Below are experts of layer 2 (counted from 0) of a mixture-of-experts language model. Rows are named router (the router's row for the expert), gate (a neuron's input weights, with its number), up (a neuron's input weights, with its number) and show model dimensions 0-191. Each number is 128 + 32 x the weight over its row's rms, rounded and kept within 0 to 255. Numbers have three digits each.
After each expert's rows: "comes after" lists some tokens at least twice as common just before its tokens as in all text. This comes from a sample of Wikipedia text that the model never trained on. Tokens count by the router's weight.

# expert 13
router:151156147152144133175144190153124138145104130134086125145099166145068125147117185119114127193086136111092069136163080121168106121109103086108143076172156116129100098154125150190149121170107122140097141187101135100168102117117114115114128083124113166137156196075167201123174064106129070145171104120040145033120167135109157180116177094185107074135139107110104155167114118130127193109115131110173135088152157142162159115153096157104108111115152133142188151174072136131147134146153170119151083153117138117123113151165183095116160063100149149071170112148103124155186097135139167102
gate0:138104110133132106125126131129143124147127134084150196139146178159126159140150150124115140132150120075092146170126127067131154196183134128124188184137134169123079178162102131160118203133091144140101123141079111081104127170107095106160136094121149140087090167075126098126098074121112121082151145078104126110146112167098127209161123132161059134144092076185088118057110136158152200166141084120143138114111053173135172166192134115123168121127118154175138112186080173031110091116152150116175147129116106153107139097106118054168129130117134125100122112127144055153131088102149110129
up0:129202164116100131165141132090037147107111121091151133106119101098139021121097117144113102089131085125155171141145085122117128156080140170152082099151182117126130129080136169085104140143156122055140109139121116158110119138109144119137120137132074149130150109160130143163140112192132128178167142157134108125113109042130104126082178131099120199116190111033151140135142157156135116194076110131171068108155184193084110078091140086076103137133129060165154105114119157164134125152121116083122107156186166166121129104130136133123125129139127130178171127119081185171145151161101177121
gate1:137117175165141125116097172158095134117159114130118128143143143035137060155083180127164122132145182101077151179132105157151076146157126146147090150111117087123066125153077157156131164188110144162124086150077125090129117134096139087089116150099162051146147129104127067133098102118134140120129162119145103117160128169147158150128133126171105097090104087162102098108193168110131149090084073152110101165134116107099124129128093224133125164106118165159098065097125055162147124155102157093171125140159089093080230121136180103127161121086153109168137115072123101142118081157076141152
up1:165160203157159148083116145116143101143156115163129154096128115095151055141131127116137127165153109150193125078118112132148134141130146142129152123091164118120137164118165120099131135134122076168125095166066112082160117116127158107117120082125155151189166153088061068147095141144146090146100103092109142115182118170084159112177157113154179071126112107167085185138175133164146106141118115079089146096159119084147110157106159171082152091135113114128088124138127107123140151144168140133097099109154136090151089067156058155062120164106099045161195146149089063128139070081182164055
gate2:161191190112134144105100188170124094119149087160116141141115096103134122114069117132104151102127159084135095162188094142118111146110153191160118137125113183154092112169134130166100184164142143125147131147098059104113091154128096128101151047141169107102159099077142138090169170123088117233130110136182173103083109086127120079163125109134121138090142088135169107146097051105130112144157136139227096113113147106138074137117082196083145114146091128119109108108191092056143119144127177130137104130173154083167128106118101129074149145159123087100088139090140095156102123128165160137
up2:158129081112124079112091107080106127149118158106091124149149178133142139152105077181106122109097097121120146122097178091099108162107164090094126118083125059155140166110175163100127099150132112093149149078186161089155158183144142051153127172053118092176165104129197156103127101063154156153127144159100136156116158151156101147138074135197112111149160122094082139161206133108137075072061145154105125082130119107073141136096162073135150123168108082165179184131145141148093135102134096153089060093103163102121141107119112107143107107085142140172124138163147132139101151184165081157
gate3:137087122141109116150086116193115108141117157093111105193068126152134107100130121118091190139183154026141061152185084185141098094127115089154079109104100075150125148096119184144137099141118123115132170149152201148125112064061095107149170178128133134093176160107148095127111130121170117133164131139115098136128095152115114192173134112164099076184134148131148184099139092156144101084118123142082079126088084138148141151107102166111108157151135112123161145157087148127122103075116143071129171172134127131122051104171117148071186129165200134147156070094109089132150133165132144116
up3:122153088118121161125135107138176093098149083151132197110167161127139106111090122205118119143156087136156155201138188112152144096112142116152148128150115127120147125098150069145212147156185162117107097158062131105064069109099130152177156081150134106147098130096131085107104118100115105122173125120160123133107078157179152090130162144151126094166097091126079093145063164156145156138145130094165139065108106131093099167094087185104105081108134177135085121107133074146135105086172130116117139121180168138065187146150113151135077120089180111232150106151182144147153145134130166155
gate4:089084117176150098148116069116119144117084071137156180125160098154138069129118114167148121090148172174125120171167108065132116136174116101144148109109125131203124151127102111109144145152127101097134058107105137106112078128094161054141137123184081112155111169163141134148144143144079134127084084174133125069143134150170118149119176055137128136081104072103108142163092112206130188111121103122188152055145196124093144112097158132126110129154111107154157147169149115134122152114194127102134073107112118114158107200128176119123080156127089059177163059171153145147130162110105171115
up4:098099130123122082082175126118133136144087167151172159140167121127111190084145161117164121125105165095125180103120137143123064119103166129069122138108172114145175129145156139143222130123138094109080163123131114130080083087149114081098146126128152103120162125112147041118154114163126170179132132151086132209167123119099156107146075121068146064152144132167144154223166134141155107134086130124102205084187149150157096141096163106146083136199112172144132159065146151143124105095122091117067121159112139106146166105161121136104111126168195127085048167118138150105108115134109141154
comes after: "\n", " ", ")", " 0", " 1", " 2"

# expert 10
router:149118152111098117160124098144129097152149102116088136143175095138079087125164149111098127134152134113146095137176074141127204201170136155110169112095121120101139147155156106169173100119116155049148101150125104146107123127107128116120145188108108167075109061133144098173159198152111119102091107064029161114126148067166130157121141196150118161085093104132139088194157185144182117047112087127109105107192154143097176128083101080138148063127139139142168112157104100118119137066145097098092168160167134116114110090174125125100144124149098152085114149148084100165129127176103102141
gate0:120111124200111180123130138108139148150134160139134070069105118196123184135114127161162066101064140132075110093099074141148160106130116115096108094171177161151115126165183121133159160149107098125189138125204100148166099167113143132125132147132169126106059106084112133189122160128145159096162131086097088100112135095074153078114096172157099187101134051139108092120142167135135103127122160161123152094174174139092132114123107117148153161167136124094142135130153166094095151090072062100131151127106168144138101095060128187161128186092123154117097157091133200178183160164144136114
up0:112098126108164177132106102092119141098190143195131122115128165145110103138164182144160060108093165137078113096092135103192100118057096118089170128118160159121143183107134192096134100170105133145170117093091103156066127106146180086144086116188135095156107114113120150119173148187131068175128136041127123135154115192111149111126165189066126096128107094143083171164174094141088133144101130141124117103091118117091084142127087139182148175121137163116169091077103148103104054161150170187105126149104103131134167123099193107114158072114136114138117081180125122151147139154130134113
gate1:092140132115040105197151094151159139162136139127124108098084091128134112136150149113150076074162118093112149140099131090116116133107149162110114126221141114127083160096146178170089115144144106160105132143166064149125192136126157118108134166159096087107125118140126092116128174050152140120113141089115162111125140078097093133186138105143073144122140111099189070138122103124119164129164172182086169081138113131136245105084120116070130129087145147172104067147101140109115042124175098127065149094181117097122145114116166111118170087148157093163152097156168135152151110131157092144
up1:134107110130146164084097138203129122153116141098144165122116128102175201198154138079130133128139066157128069138114123152089070143084106091118128156084141118150078122111183170143131081116137082115112188133122123140105129110063108113100189210140127107126154132102099109131146112157135171111096101118151186102119083084151075143114116145164089058162151086144147095164102121116160107111104135158096180129114168140078109172139205149168115171096079079118116163139125148154180215141172138085143160142153109172154074132107111132094098103084152115108194142077142162174145121116114096122
gate2:031109187077130092192102163197148143132116106145134165115136053175132108113164166097155098142140171123135133135134080164092120188122141177107150094174105073082119126087149081126114123084116081111144142161110156163158118156134105164126131133095111106110068125120129181143123167104181169159122171108163168103102134074103088123105125147119142157126123068132112093137147155147153073072149139169124116163144124076131135169177120135149149130135115075068193119131137094135186154101123166111084189152143170135130167074123184144108158114129117106117159113126039138151112156166065146081
up2:111116091157118123070112147118136119164144199089124105119115172168135087147121125051176163091141162158164083168155132165114123091203089076155184088133104089122153122120126126095163111125152100165114109126114175101143182090065129136134127098161124082109110119149050129074103163138084143137134080146162112096100145081134146180123140097133065071062140168104137150136134089160081148111154149116192127146121138102151109121105181111123160143110154117117123126103122086112098110129160071132127077093077083127118136231085169127132117149121144215062164092112149143123129157118172165098
gate3:113097111124034087106130163180093099137143122182192107117109192136145125112154145118107142129113099112134102127074090049154154161148110155122125073091073131084097138069120161122104121065086088162099073110069183186186096149139118084090113118122148114152100125133087137126125116127186124113165131189130103083107061147111115060120081125157147112098174136134128082151101159158165133120143109120162118158160168155136068106101107152094158091140135073107154161109107104139119145125149123133136090171122091129109096190193157161124188087182173120161118134124076188103116117130119093090
up3:133184122096121128144098110083116140085090125086052194104117107121105116109113120112167134143193078146175116086121111125138160124153175100114152111121092114073090148099192109216166124112182152116136147122168139128098128135119112060147072121091113106188146152156094109147128108113148208149156180114127157077164168098140123143059128124200132142130166119137144185119127121164111119121127189117129099136150138085207141199136162114116086140109119156161138123156185088144146118214124122077120091221082132132134127090117097122181081132167111140119167164089117144137153155112138117151
gate4:118074115087108074065145128109110174081166156112205033107134102139070189132196111119077132206122168104136129051115176161134100116110207104111067138075150101125160162133138096089156114120158124141139087134102144160166131123127109088099139100146152128171198134120163125140135141161159099131118111142105162123120070129098096138133150111117111156071078163117143134145130133095127185102127126117149110130158127110212141151178162142134183146113111123158154071122097176142126091158160092153161105153095106080163102137090095164079168084169095123108124158132148089111132101099108097177
up4:108107141141143111139133124160159171124185191102157118131163153091133094145155125092110097135071110096171131149109165139118104170213165140150070134085127176121166153130176156149122098154121152130143089083111080103149126075102100085132103100126146109136149106076132118088132130153111121126073052105148146106107193129164140092083120132085138106129091203156139118210112086152177112106085091118139133118136030156100053097167127115101134150115096129162160174091125171177120094068146141110147149149166189110167091130139118102086114101073136115137187081116116133123149136217098142106
comes after: " |", " (", "–", "|", ":", ";"

# expert 14
router:160135131165184142104155188100131080156092094138096098158053208210080118148125192181124097190161096109083108141174132178171111123079098122132155114147109121178134151114128111162117158113153140113142116137087158142120051083110079130165102133134109121079111185103120159098127158073160126129113141127129153149141130137164179152148117101112073123144140179121092080144083113097179112154116127130150194129115070139133157091149099118138150181132109114107149096151069085112191164138166181045164135174117128119120098110131155184091144102174142099068162115139110136084123084135103135107
gate0:138070192100071149117187089205177131195134129172103122160141153123106126147117127153166156074136108100146114158124113137137153138165116110149105119109091126151149112089175125147102109124118081150094139137099109126090125186132147165151142177115105029117144176155155169086107136111148065163086100156110130097120093101095181179120163129102130169094180154093119124178122149071108105189155125132130130073127174109083140101124127136110115164090162173104174130158135108122130111096087073063079209140086091137102103076118115136083122138124143191115142125108131154145118022149110113113
up0:126113100142119162212078122152180159160103115121137120132112127085121107144091138154123153076063178099168122084150148125155073167148118170131108113179136095085130118068053175084115129116180100119088194091176135149112089153121130132106123084178090126147091169176169190122173116108128150122193072173181085154129092130160093104184099138114127140122132117072157140120144111135106120154155110172116102139129161097173161200146088100150110133123130154111104145118127117141156214086112104111110122121147187118091086169127134130158145157175156156052133150052150131079119080117141121114
gate1:122081101115108173129217102133103100107114101205110154147122184107097150112109135160191150030131126127170144147150178088130172130144185065152097116124115119119147118161119141181178125070124092110147169078091097121125051150155125106080110164128154106122140171123089194138169082100113083133142138081059123160127115160134127083093192078131110130183113206141140146119138130148154195122116151095128151094105105119194125116077111128095111141176168132095104133112132162158108121116137107178136056127113148133061167103108146164138075131126070152139121136133099154120118105148119120156
up1:175132050103088152109104104165121104132170076177100120113129112098163113151131121157134104145108149111175133096133098097153142140136094157146112150122084137130119165099131103167111106144105133141135076097154125095151160133113217127143061120152148112141134123161134116063141133134091075136123176117145170120072121136097221100121134149152131080153130145185118118145142093129140152174219107139126102070190133047139143145104153184106124091156077201192143155145070056115082113135175158086136085153120142102189121126079048146128117114134110083180126122137160137153117099187151129126
gate2:089097143149078142109087129115125110158182116177155191149130131134116147104109143172098165167164086067073106142145113073125113133151165052122084132131162143196125106161103138162104066116100161103134121154152075136094093167155117090109075123133120085138123128164182169105092138069077162188105113204129125074108108125157129158078050117132126181087105163092165139104073142176144087095146153131097140083142114136181149099145111162103198083141136101110158079122114170047151144115156138190104144116099130101116095177146099134097138091174156117076151149094110128142145123124124142131
up2:109099092140096127130122131174106080082100138139067179090131148153119123112143134110142170145089117131151156113135097092115100101123111175179104150087172176118077157100150131117108133145114088125125116123111098168156143104091167101100187094172131167131160158124180146145107196134123092189139132147156124055126155102074184122115094117161127140112104125176086180127144125154140170141140135105158055146092141069113130067109102121155206100120081213155124163128123123074108093179126166099180114094150049150152156074155168112108126121143089097120121160173148079080171163166178126191
gate3:109163137159132140093187148184199092156097153139144093111116135142077175138093151104135095158109140112143058111060115161116152093115076100144095137144159161151098125093146123170119113119158135154159137117104117143121124135124148149137107164068049127129111128102062148135128108153147105063182134113113112191131109116179107169114192137133104125113135138163121082103184160103151145147112086130079155135104107131149151166150134139146176135094088175179162065070091134138138097147106108076076123138140157165092097085173103173123156220099140104087167057198096101163109120131066080143
up3:065130130148065129116097125035117150147126116143124184144153087086143178146127170149118176158091088144121138121131095113137107129133113107110114106061215110089104178131074112135154090134109111127162167182074119099119087174134114133049182123067058125151081164093075166132088131160155096096153163111087111154170179115136069109088108099124142115089105179111151049146137099092113106144119166165176107132123149145140118116158127123136078080114107122146145090155110171112128114081126129188180166157194129123163086140128138115096108099163081116100097103080123114157099145077131099130
gate4:145162142103182186139174090149132126108105162180113125154122169086130109069113104144126115102113128125174110156096040077164069130176107141113100141163182164154166146089127097173134110132136166148118135140135168158110148223119131103109093137132189112180107146132077157090138128129139141151083168096108157122119112099182072134111138139066184083129104098084108130173174198036169069131130103141120116110121130133110080113127135118134142155093061179141125119094162142184107077144121072102165089108151113149190185152122114165160113156122114143107105113102121123088096101155104126068
up4:124134105097112143142113152094131142115094116147088113114133144099141133117113126144078122092140186179126099157094112127111187123127114162130153110136137119115120123148133104152114123141130213052153146126101150137098089117141150081141120102094111115092090198092128142134117108058150137076132171144088162115070151142187121077133085113124108177145097148120189115166112075138159093075102149097088187151136170088070094178106155128126077131230139109134095136130152180097214154146109081154142123159199181118135093132157138108144065145085141093073062136077095139108153056113160120140
comes after: "\n", " ", ")", " 0", "==", "%"

# expert 11
router:175104124154124143145085099137128105165104099138139144131177137113138105123090101138106137123165135110109170097147038142106158110122090126047108157174141204135140142156126143150142099166136086132129071133138107121087137103159100134113138111090144135140189099116139095219131150115145109104198139133131131157120126126107171131103148160069192147046116117107127077083195131106128127115168083109141121111127197167142209105103152141179176129138180141142164151157131123172143119131140166147162141149117127140077063036096113073135159107161131168077169113162096049162103100083100112105
gate0:080147095146097123156157120176097118128164142147115080197113080131194091116130127171157208106181135124115186079123116135119113120108103116177127179151074183114093132175169082181157121185155106129070122125174136091125176111168126090089150113129125174088113122095170095157120145104154146129189140127125104109099136131098055094133156143108161113096107113174127137134083145175103147100138126116126123170164111173093174137119128183152171126165159154086144166150094156143137171157115189080172132184165057174100130062082136110133113080129119088151098110168088100153122157138091133182
up0:186110087150168148151122116104109195069132067062094155074103213145129186147181120150116118148096112204113074122121066136079138145128159134142165122108171123094158068119183112117114127117116080139178089120139106163123098129099129162100133111064163062157198149135116116080095135159128097089135130103145116105197129148106135156101158092109107193126091154164139131125118151090126163085158093136116110151124181118152143195113136101109098086125141091171125151149140130091097108100140104130097138120131143117087151126146225125105116123149181194082126070113118147089133094075106112111
gate1:137101171138045134118153067122071146178145172109138168075143133116118136167104136128112199113105194099125148133075148112110138117170135148175159143103140162185137102180138126105093153115133106093110111162096126151141119112119129158195058095122079131114121129154119139119145100074129142122124116140100081073114156109139105107164151182050116064092107067189155129161151102164114116130062087163146156115112153097135082166159134095141132101151118173088163143200154083150184154151151166160110145114121119111146121134053131181153187157179145154158123157149113095094154113090105175196
up1:096110177095118141078100075120157204095128079140128139081119140136108161163088197054133096122038163162142161147136146157175168132117142076159108165152128146127141167088131137110159101088179087145142104158151174200082123110178106107050131143159089086145153082107160085127123124125190103155131166113119132127141090154060154117171089111106142112130119136093147095077094166177083151106095060148141093130131160163110057092142103124139091166122139113079125097082110136147147093191079155119160167151139161142135122135140104085164158124114163102100122127138144168171104166152088109111
gate2:101133043132108068098102150122153197116124165143141158123155142059166101121173170092125168127185187126066057125137157129049061099175114123115098102098142136141163117153071093179134175160174121142120146144112134122129094123111116161170098095124179133103117156116131129129136126176160103129140146104103157202103115098079112090107134167177131118152135077120094146132136114119127171044091119137068091164160166138117124110108098105146074116096130140163211146154105065149140158136150104163173118086124103122063140097141065090121116135145142083108061135121149126086106090153101139119
up2:110117125095109136096144113108080114105129161135150073133171174100116096150123137156110099158125192106152100115156087102165121153131112107020125131104160146116131063129136161162133157096122170157050122100098094114108175139112183153103125112215081100115128083060167135129118124115061192095101045121160105180144115144166076148094166162143085104135158125127187119151152114145129081178125108123105109156171112125142077120141103177085074155113135092107129124140087170152124116109214083187092099144081176097072125144140126136124172113091117106131158101124123117094103085155109166128
gate3:158126084169109137118157175050099163141117150137067113153138125094157133080161167097124174119104172144072178057144067115178163110129158081099151143078131140113174149133089077123109164129160209181135140168163070119231092139149145155139154187076164116137133169129091093178096155149137127123082066120121103130190157106082125177085161136091087184089148118152114113140140125142110173111098118087106145143148130130139139150127089135141169115138182137144135065142116136170121121145127101095133175119130116046078119061124135102135132158161107098121103138119129091099120119082093115133
up3:094101145153111138110124138123185115156143093125193127146113107176189172102126104151223094118116148135106164091125097077131094121133133201117114177089122103073135166066080099147144124159173119141103125091135068156075110145105104124121074052111108073121150097127110148126041111142142145135160148153094159149137169164112130195149122208122119146116103104102140166124091142157166136094114118145159138136126130175106073190105092163099163154149165131187168122133092040105134131094140145125145074167094146117091097078102161125080137102143150092136143131082120099144070167071114131137
gate4:071100175094145174177122117199197188140120113071090121136106118119099115121143080138159134103152122178112093129171093105050122143117119137125207160148093166087118081117144107136105070139130113135185085114137160095086131167142071116141095130094112094093143164119151143159126110151162128074164106106190059076168101100122094136100119121156073141115185101136112118136136104149107164154121135111110071139126100118122152146098149113099141138098121152102107146178091238141156118104148102101186099181136122127155076095091177097158143131206134097075146121088139146136147157163148096087
up4:100069115151156087181161093157104103136103116118110069071098126114112183125165131145172105145104092124085124175120067105121133142145187147073144061112075118101072107120156120180140148160152145149150118134097130130204138149149136141070185174135131061154197156101164164137142144107111126109125140169103135091099120079117122153132087120107136117056100136154156106203132129158060087165117078180135173103173080147160134108155201197126147120065123108123105101119188128146174116184105132135172156138143103167131097128151117146145108100152110168123165157139127120124159161106055144152
comes after: "\n", ".", " (", "–", "==", "==="

# expert 5
router:095133115158062166130132139115116159140166136170065130176105103135068096147152106171197153234142124146127209110117084141110163206160116147138138151161161090148152076132160106123142161167158079096125095108101104134163160147114131069114057177116097071163116189140132142141152117143151147109150122139172161119084133118154138125212124190119127094129145137145128063145142146111139126144141153113130144155157151145157150095144129140130116085100193138144148179159119086127163136045143144091180086155124097163093108115147199158142119115083131176117173195113168138140164152126120159114
gate0:107140081083076116103120114125075116168168062061122170168149132107162117138157144182137109102179112119070133136106146133148104112156116148092071101161108158074078107133143148082133152137115100085108143088109057140123128134123091128119130093085125108112102107139129147103185089102126108119119117118126111143139105187117114104134067158142118106122160123225125145104168080127167089165133162087127154154129138161132144085084110099123084114130138153058129075146041178142121139177110172182109112167189137161137109152114083084149088100099020152083120101199156100127150129151080146142
up0:130153141154105218148148136091152106146072089113179158155148151150138148116132090154107135135102130088200121154108111136143074123149081117143126185133092149085100091121171155086109149143090045111148136078126070164159091159161187173139085105170146179143178182062138165116103137186139141112111099126127176152067127140125165130148131128132095143182140119115140199084202133102100170153143117131084147158167063114122097167076133140100160129174170149156135134080114123129135120145098130126173147125130119120116237116094181141166076125183127133145142114115125146118141107146195147127
gate1:132127146119161140145126147152136148112076149153123169172107084123099106072106150161110095058049086152092167122160121140108154109076102135141115136143147172155189114124171174088161092144086132100128133098042152030151150132144165093077148101146149131114160120183148196063160090153148179163140154129178073102145147130125124137108148103115142164079144115135087144155092089107111131132110199126136135131151139078147120092115149080166124062183119121140108140153074136150173136121128120152080155127068163090164079084102155156066115175088135067105107104137162112148081142148112111093
up1:159121175074126097109117092172101131104166153097151046095112160122153143106077162142097177154129133150178160127137095168154100161139107106138147098131118107137099103151160139145124163140144158188070157089173149165078126127138142136133103121128068148147111148158153124087071148026040134136131142156101073146107138166135171130105160131099162153137124160142097187101120156122202117093109090126131090068104072140113143074123132091105144117143143112109074114158111107083116159106095077116129109198138181113115117170065088096077119102191085174136148162093132136080097089187148118144
gate2:123098084181228106164129096124134102160130196200136140113159168118171116107052079150124104143179098124149180156137132146108163137101106133106094138142140122154135136103176143140138121092156150127116184119108077199161129080131134148155114131050197115167145107112212122119198120125148200132123158193098103106116157169129104112160126102122165083117144155079151155128146092060154154151123120086134125068163093130156174131138121081126109168104117163124095198111114137132124143154103125108084082103100183160115075129149150205098131141160115179119137127092117130131138093113145137082
up2:141204095093100155124162173134159142075090076182102098130110140150177112086085130139158132129107075181098121122153137081134144087126133138060109159139093148101093155093148128174173144116180133118131124128193105093103131121099084120109132138137101113153100123126115209149138126121079113153139125029131084153128049105146155093140142211114084136141171132112120183136172161158149083130167147117121115157113124150107165165131104069163209152067092177118135068133137152139132124106156142103155121056109094132134183148124138056132144117103144162189134091098160156177101097159134144152
gate3:122106139107091155157094086143102132143142133088101167124109165120165152131220114141100080176093108145135128124150103121155147151144158160164197188142111157076078198079148100122155094173193128177118134142123181177108167130054105147132083153123135121163206144149112137164157204128188161090142147162114120109106152144155099124094157134107113135113155106109152100069094141141161106100187117172119143116124127132101224086168142073135129117134090121121105087113177100126134168124148175129111115166149100110157156096137142159140148172124116088152111132047221155106124117180139142142
up3:079102139099121150126048148173159071140182126061163144075098120097128088098134090158062146193135055067149172121116148142137158087150129179168145153115106115159113098074134164184124113084167120192139121189137070127117126160089158148148092118167165083156050098174139113115130085153183105197140143122126122162130129116132111193098122137150134134092079133154100128148162155132101130177099150157095198121086126181129118155127109128156145125100107113079148110181116122080103144179159104099136150118113196062121121129117137098115138099139148171104148135085138104138152105143128116059
gate4:148131106162047092131129114162177144152093104108106164162156115145121137141148090201176136119171175144102142150110123114060122139077183069158141130129137116164111091165101156145126117203126096142079119130100141164177154150088124091117166090107144184175125122117095102179049152103124144071139090134144129066121155133117174136137120149101143085153145162128161081197165140186155078083169114101142097147162131124175137164072145131135125174193104136150147168139170091199138077111096142151129115173191103117127122149158147153121086139079134143152094085136106103138182160096064147112
up4:165141164084100135110150111120075164140069157119060146113074110133066111143219117150140068124133136130103088142079106103116118147087167083091154085178151170139146121087142158145157085129154147161142155072153124130148147103122113090120154147155180166093097158117093106076100104119102144167123149213132127136145120096123110066141111163053099122107215158143151127090143129137107154125141187080181100094060160112111145170117149082089132113139141096139164110200129151139165086107101096090120133192108140090090134107169094128147145170158152128150131103106197139147143157134052129127
comes after: " |", "|", "–", ":", ";", " –"

# expert 15
router:128131154158074133118153173137106104131078092171112112160154133119109169167147149118117149122083165133083109140154113164126185058109127135060132125179159145204131116132177108115117131188068106172151122150094151141148140110175083139168101139132151113048188112100121097156134107100152104172142131149110138133120168104156106109097098128142101127152151156104085147168219131073137159124172069073154173123067145091181151112088145166108161146094155132151134118106119165187159142175126105113120160129140152108172122133203069123191153068092160142075149178107161167091147107088131162166
gate0:113091105139144147183106167148170131135139077126109126146182147136149095143124098132164131137136114228105129169159108223101219101132167105057130097155151143135106095145086061099080149120149110097198120120136123074111097096120136132116163132167122102092111168129093193132135102162153110100160169150180086096078115150123154154120143116154086178177198162116182089177116160062141136081109107147154119132143084116113105124160156155090111160123159121127064086138168161185149143164141133135103169106108157098170117174139092176136118144132148109086102143153113116138184124095183102142
up0:199097158139164115131093149149194100058131108132121145063091137149114131107097117161166128172129184080146126142084097138139129108191192166142081146106182105054102136132138133191085113094114123137147164155186165161098145135160171110133082125114124093146160169154114147171119113149104153119161106161148094132095163144128177132129098145091093147144154053059109130182184119095121153184130094150172147088221126142127120133135197152135124160148152106156137116199130113118140197101170141136127107145089140103155088186123082147115100143126126143124139158168147150111098146198115066109
gate1:110084145125082175080124126145140105173138171139088109137124170133080122140170126151120103140094146043125124122115139201250089085127135137120136079136115142121145085136128100070121181113147121182136126076152127105163115130135125185150120074137123112089138139114156146180148090160143191145113108121105053151121090094165123093156138122119145148174154139185110175093122148091135127159147159124145133109167138183168142136097167129098179121145079152061124193119099120172135149139157088087139131145105146132131185133188161142165138071101111141249135074120158132112116119110093112091
up1:129134195120148150122097169061168114148091181111111057157133103092082106171164151109075160108110189084185155161096084093130131151118100108137151120094142143123118073146104110122159094157116114082181161134152127103169116115074106112184170072153188170081150116137119089137108119147149110142122117146087119120197110181143087112077152159089124124152142132092154116186137182143124115108067098110143114130139100169162191098146136125104115177100111087139071198101114100134120216117125119125139166153150168134134113133111130113241152190151120132154101118101100114117140172094103145098
gate2:175091108109175126154113167162135087115162088152206118123138111130148157125160163065157107158184185135194157141105113165082150127107145160084149103081120134139133221109117136079168127122153095123168127154087087088090058133163125127208146116135089092119070158103103133101098141132101155147144073120079100168104180115107093147144177189121138082144154175163128131098112146125106142133087073086110128121142095127091095092106124141209145143113125135153141157104112157121163100169093186109114130153205143112115144104153077141205105127111188119091135123162164104092117132104183116115
up2:159120110093083111160108161131096150114112120133153207154145168142152068162081164105110139190144195086151077093156106156119154113138111136146125130140093103135125161103138084127108087150161182068137156119120125143138167116134079108176128081108094065133085095130128125135143077119122143143166152088107138134163134093105144180156067203155154137146070084108085215142149050155162133138117201163154125112122098151109104127155117197112116124106109139074109164098141114063130139152140156096129103138120135182169136154069149110138137147162037161079184099170109091126129121100159140081
gate3:101101104223157112167139108114187097123157150143072138106140172101138063101129123087100164064131140116129174114151143145120137070138168090106102116149113149104115137098144157125067129143121131085146106078123147174090180117152134094129107135131105068111161098104160125182163212166102107128068151101053120135159070089174163134116137132099193142125109124092082195164085122156132173167161111107080116107131155109157144177110100154098142153137099193140118065119080126118141153172133129177120151157115124103162117138150160171130144142074101062119119121124125136179190106183182168142
up3:134129165180118164115165186128101152133185094193154080117133092121115110128093127119096102081094132179064079133155148169111147089105142115120134166146111126137097143129143133142185117158136000054150143093104144146121190103175136110157157119120133170105194104123148103136073094100141150141059099178147107139162182080116077132143079116104113156128166140108076103129173113185109120143154146119114084134073116114118140089087162081132109109105123102107108154132182148099129130086106092163141164134087077113198188098123144151112126145115143172114096164122126156146126191071134126102
gate4:126140117108160102106130100123152079062131103154172112116170074142125121183151112126175080149159139138223137058204127177117139167065117175122097157171148130123110160126125113065152118152133177103158116137159204145112087175104138148156118095147121148148131126129147121181192122186067160115111127154135157116146089118129139092155118174152121095159118102119073088118127156100126193106133067087036186154130136113111126099100135096072145077088125084172144083061124121122160099164144109125181110128158147119113147105182113166141134176095130108108114148111165162082165161098142101124
up4:090126181114111117101131088137119179106159160151121093091113142156151132149179110149184089105151182152104125133115106133185109124098089126106193138156191137142055069110109125111088106106168102128127069105175136142182095143151124176128157126082141093117112135157107108155100115109166123119088134145167147109117072161081090146056129137149117094110206128141129088181126177134147121166130097126131196149100195096086209081155180099084145103113099072134142124112140163125183149096164088119171186118174095092146145167156142160163154137148151058085142139106109148082117135107087116178
comes after: "\n", ")", " is", "==", "\"", " as"